config.yaml
attn_scale: 0.177
parallel_block: false
init_std_qkv: 0.0524
z_loss: 1e-05
Below are experts of layer 2 (counted from 0) of a mixture-of-experts language model. Rows are named router (the router's row for the expert), up (a neuron's input weights, with its number) and show model dimensions 0-191. Each number is 500 + 40 x the weight over its row's rms, rounded and kept within 0 to 999. Numbers have three digits each.
After each expert's rows: "comes after" lists some tokens at least twice as common just before its tokens as in all text. This comes from a sample of Wikipedia text that the model never trained on. Tokens count by the router's weight.

# expert 30
router:467496501497526500609524538485457528497452508509550562440517552519498468456503491509512506483473505501505536503572514476453446535565500507511471586504553472536498462498456460507427537494450463492488535483552466601476477506531445556520497453471524507481507579484441483534507513503606464503526507470434453513490550573459514406503561527482552452568507565502537495548533542489500499552522420484499504484512507475495512502519477532484542457472465445426468453439549570503516477537442474501441505539525435458488587527389548449507516509521514475505487638470510522485540468468437465501
up17:452472472502488529510519472461492514499496517517462443519536461495415446528513499415509592471515554466482530515574461526560507534396433505524469514477474500467455482424472509506455529497435486485487467555471556535538482530473477458482612485430497547544476614504451477528460450408533445476517438471542438462506571470515548509525551436582493491547482482474496474494486528442505541533485416562553535480521432476572491505473503490454530489521512481575481508489430509465520518521491522454524473568506486540475487505438473519477496513489382427511519478521492537522450493541482464506
comes after: "s", "ed", "ation", " one", " part", " University"

# expert 75
router:504502483481431519421483457561466504499444480473432444475491498543514475487428492563526518431487557510505403535541597481506432573472423471502528524512501584569465545486508422492515559507501473514432522447465496431551517502481564466527520481476538516524486491486409542526572480512527546516489469499434522505489488499518528543496495473497519601439464518560468445527466493537464514451475483514515544526516467500490502534544488463539561463536558488559500559544453502514564480409508510522571517514467460576512484535507443449511462495534498385499529508446573532498503513463446525490
up0:536497483413443554485530447514460457497555469434459422523518515459474489536531478536508523435549485529565457470467423481477468454463583489476472450431561458500569552477526475483475480518488498480411488494605496427515466474446468538465504520471551527473485553504552454546530518521486497530464435523445474474578545448528489485491550513531586485587528454496447446525524550479470573542483504544518515537481508577493459491529529423501558528454548557524529491525468497546527519535494498531487512513490463493560491487517493376495463467527520437516511486438521427532453530530518527537
comes after: " |", "-", ":", ".", "|", " of"

# expert 63
router:474503504503431494552494567501535544498571577501552489438451436435468329552491477508545543485477443519516501487501492437453480464527459506513458498489535495492551524512515512528445514529517483474553498513544502462478435490422557527512563533462500521538513448492544496520445537512549585575489568493486421518492508467488469474499535522456483467479533520465555525506506520578464511478534477527488389485421465512483390486483527528489568495526489539524505617471561506496504442444550512543501483494545522561478513450537450514507498505542499415506469511436482509500488459513451481501
up0:547536527428507545475509521529490459533485556465476474471518482457562535513499449514473489481570440513502579450441512517572470500509503476511505522513555477421465600531532478496434496541497479521494481474469522557511465462525555518477494494503532561544467431493513570453512484462479508546493546541590490498456511481479452587496500567501471511546466516473534458512518495478475593451523517563440473409496509563523523498426557547447467507522475461517542562447489541494514435510444495567484518502519493416474449473549512514556509438475501518459617529430526528503586489488572550544
comes after: "\n", " 1", " 3", " 2", " Al", " 6"

# expert 11
router:558520480498505511498551561486490524500592458545595509465485587478546451449489462512525484480545511517489516496450467564463492495462436487574418510494559483515532483475491553526536478493481518505503467525525459578584514486485476462516556445483544434528472528488534600476471460530453545466500413498532434521525565462536520462496488519530498473526539508512466385448522496487520454553446527490449447469540446504492520504447495537573541491425530461498551453416517497507482534454531533515530547412524534460408483551501469520510500479499452502500498509426503537484492535588489517415
up0:493503495526496516481492563491496532516490489449523463436470463605468518460542458499498520540425477463452402515527497531555503491483474500449461545508459562580578496486501534534469468537553443496505472489457526462539422522525484552493593482521494527557500544522510555471482508526433438448484551471501441511542482518554442503485579507496514561504508501440432489472512598465587490445559456495451505466478498484437555420616478540484541540507478550500479558504514519483505501480554476441501503462430529498527521561422514520491543487411538495536456531460494439504467483493502541453
comes after: "\n", ")", " 0", " at", "%", " 2"

# expert 64
router:544489475490518510438491521616450472504452471543466451411488512501520444502536517460506489486536502471526430518515542498566440425499532505535594479482556503483478535450490525489527490507548588488604540443546503477559532500436427481490513490489542542544509541491466479498575506467473560461483465537487461443492425472526503490520486541488517551540449491531424516486448539498395515467519424540511521515482525540507522500501486385491508450456508472470437542523438473500593528444478494450519490473524488528498524531508460388398498530510502479518501535505571509496516531437502473504
up0:469481533458452508421488544548423509530520462519469580505481528533589527451531497435506500477514472409479435566470474532490535508552516507514572493495517528510518462505492503512441493510519455488524454480482448501516495525555492538480532479515566484472520540556563450489507535443489520551551462479432462419515485460455480495531466494500425557431500502465587527535512505450498558441502553496450468494517545492463504494495475510458512498492591485557408472507597495408514500512445474471512517485420517466533548535503539521465527551481640503572477490571441489551471473477492448509
comes after: " |", " the", "-", ",", ".", ":"

# expert 68
router:517488486498525503533516528496531501508425495506585471463494427451510389523463483459549510474449475480487500497545467378452546416506506504509491464477482497536553489557507455486500474577469500453457442553509463539536501462489495482516534462471487485552502458511558518522466494499497561605493461512519434497533530487525522490526523542543544425500542551475536538470513575580525540485529460504558399475444512543460460530554570531498551456503470500570515594497568493500477528437543476532539459458493475571537516461524463542502501507546490463478468561424531471494459456592453486475
up0:488450499458468496480468508453537494473513479513475482543518548486413492524427525541511495425499548526489538504428566546472499405540535458473476464511562533498496426477513470432463482477484550475497513540464498545497640512461484503564460461492493499477499491538485498488497468438524495527505579574476532505539491454516543513471531540586493521514501632491517522482510559526420514551500553525482494537455538526533517502476540444585510477562497597474535436443481526545535463495531471468524510507457523491491529445453558500563443509471422480548450535572491527501417484488430495504
comes after: "\n", " 0", " 1", ")", " 2", " 3"

# expert 56
router:395507466497566517554537479472391514499415517428488497447513536504424448447472495577446501523445497504489499515471505481476536549480513497492457521491531477477477598560491447471493528499507451543491500583480497491465460497553519477526483456465513436578488545465520543495476515433525458626501586506470520531514479620503482508522556514504514499574503497544505517534519463493484478512532495488507510452581510566487481525468488484510552513514533458527481539387501536497548517590536461522487445496411480486544570455471517470511500486501561480481510565557464518473524507449440479475
up0:506512494501493529570526462514462500494504518457520570578561523517441457514489565538512519528499481580431471511535348526516552550553500509463481525547490498512449567488577465556419499500508500495499468500504522538507447460517442487527537484554476490548582513517419524444600552487472562566482497535490576524508527471467458499497475522492556536541447494419511435479467480414555505465500457503472510488515491514466513483516459500529581572498488441497455443409536479531514496548530476512605516530535426473539452461528557510493470482472503500507455496509521508514457528470512502433
comes after: "ed", ",", "ing", " was", "ated", " is"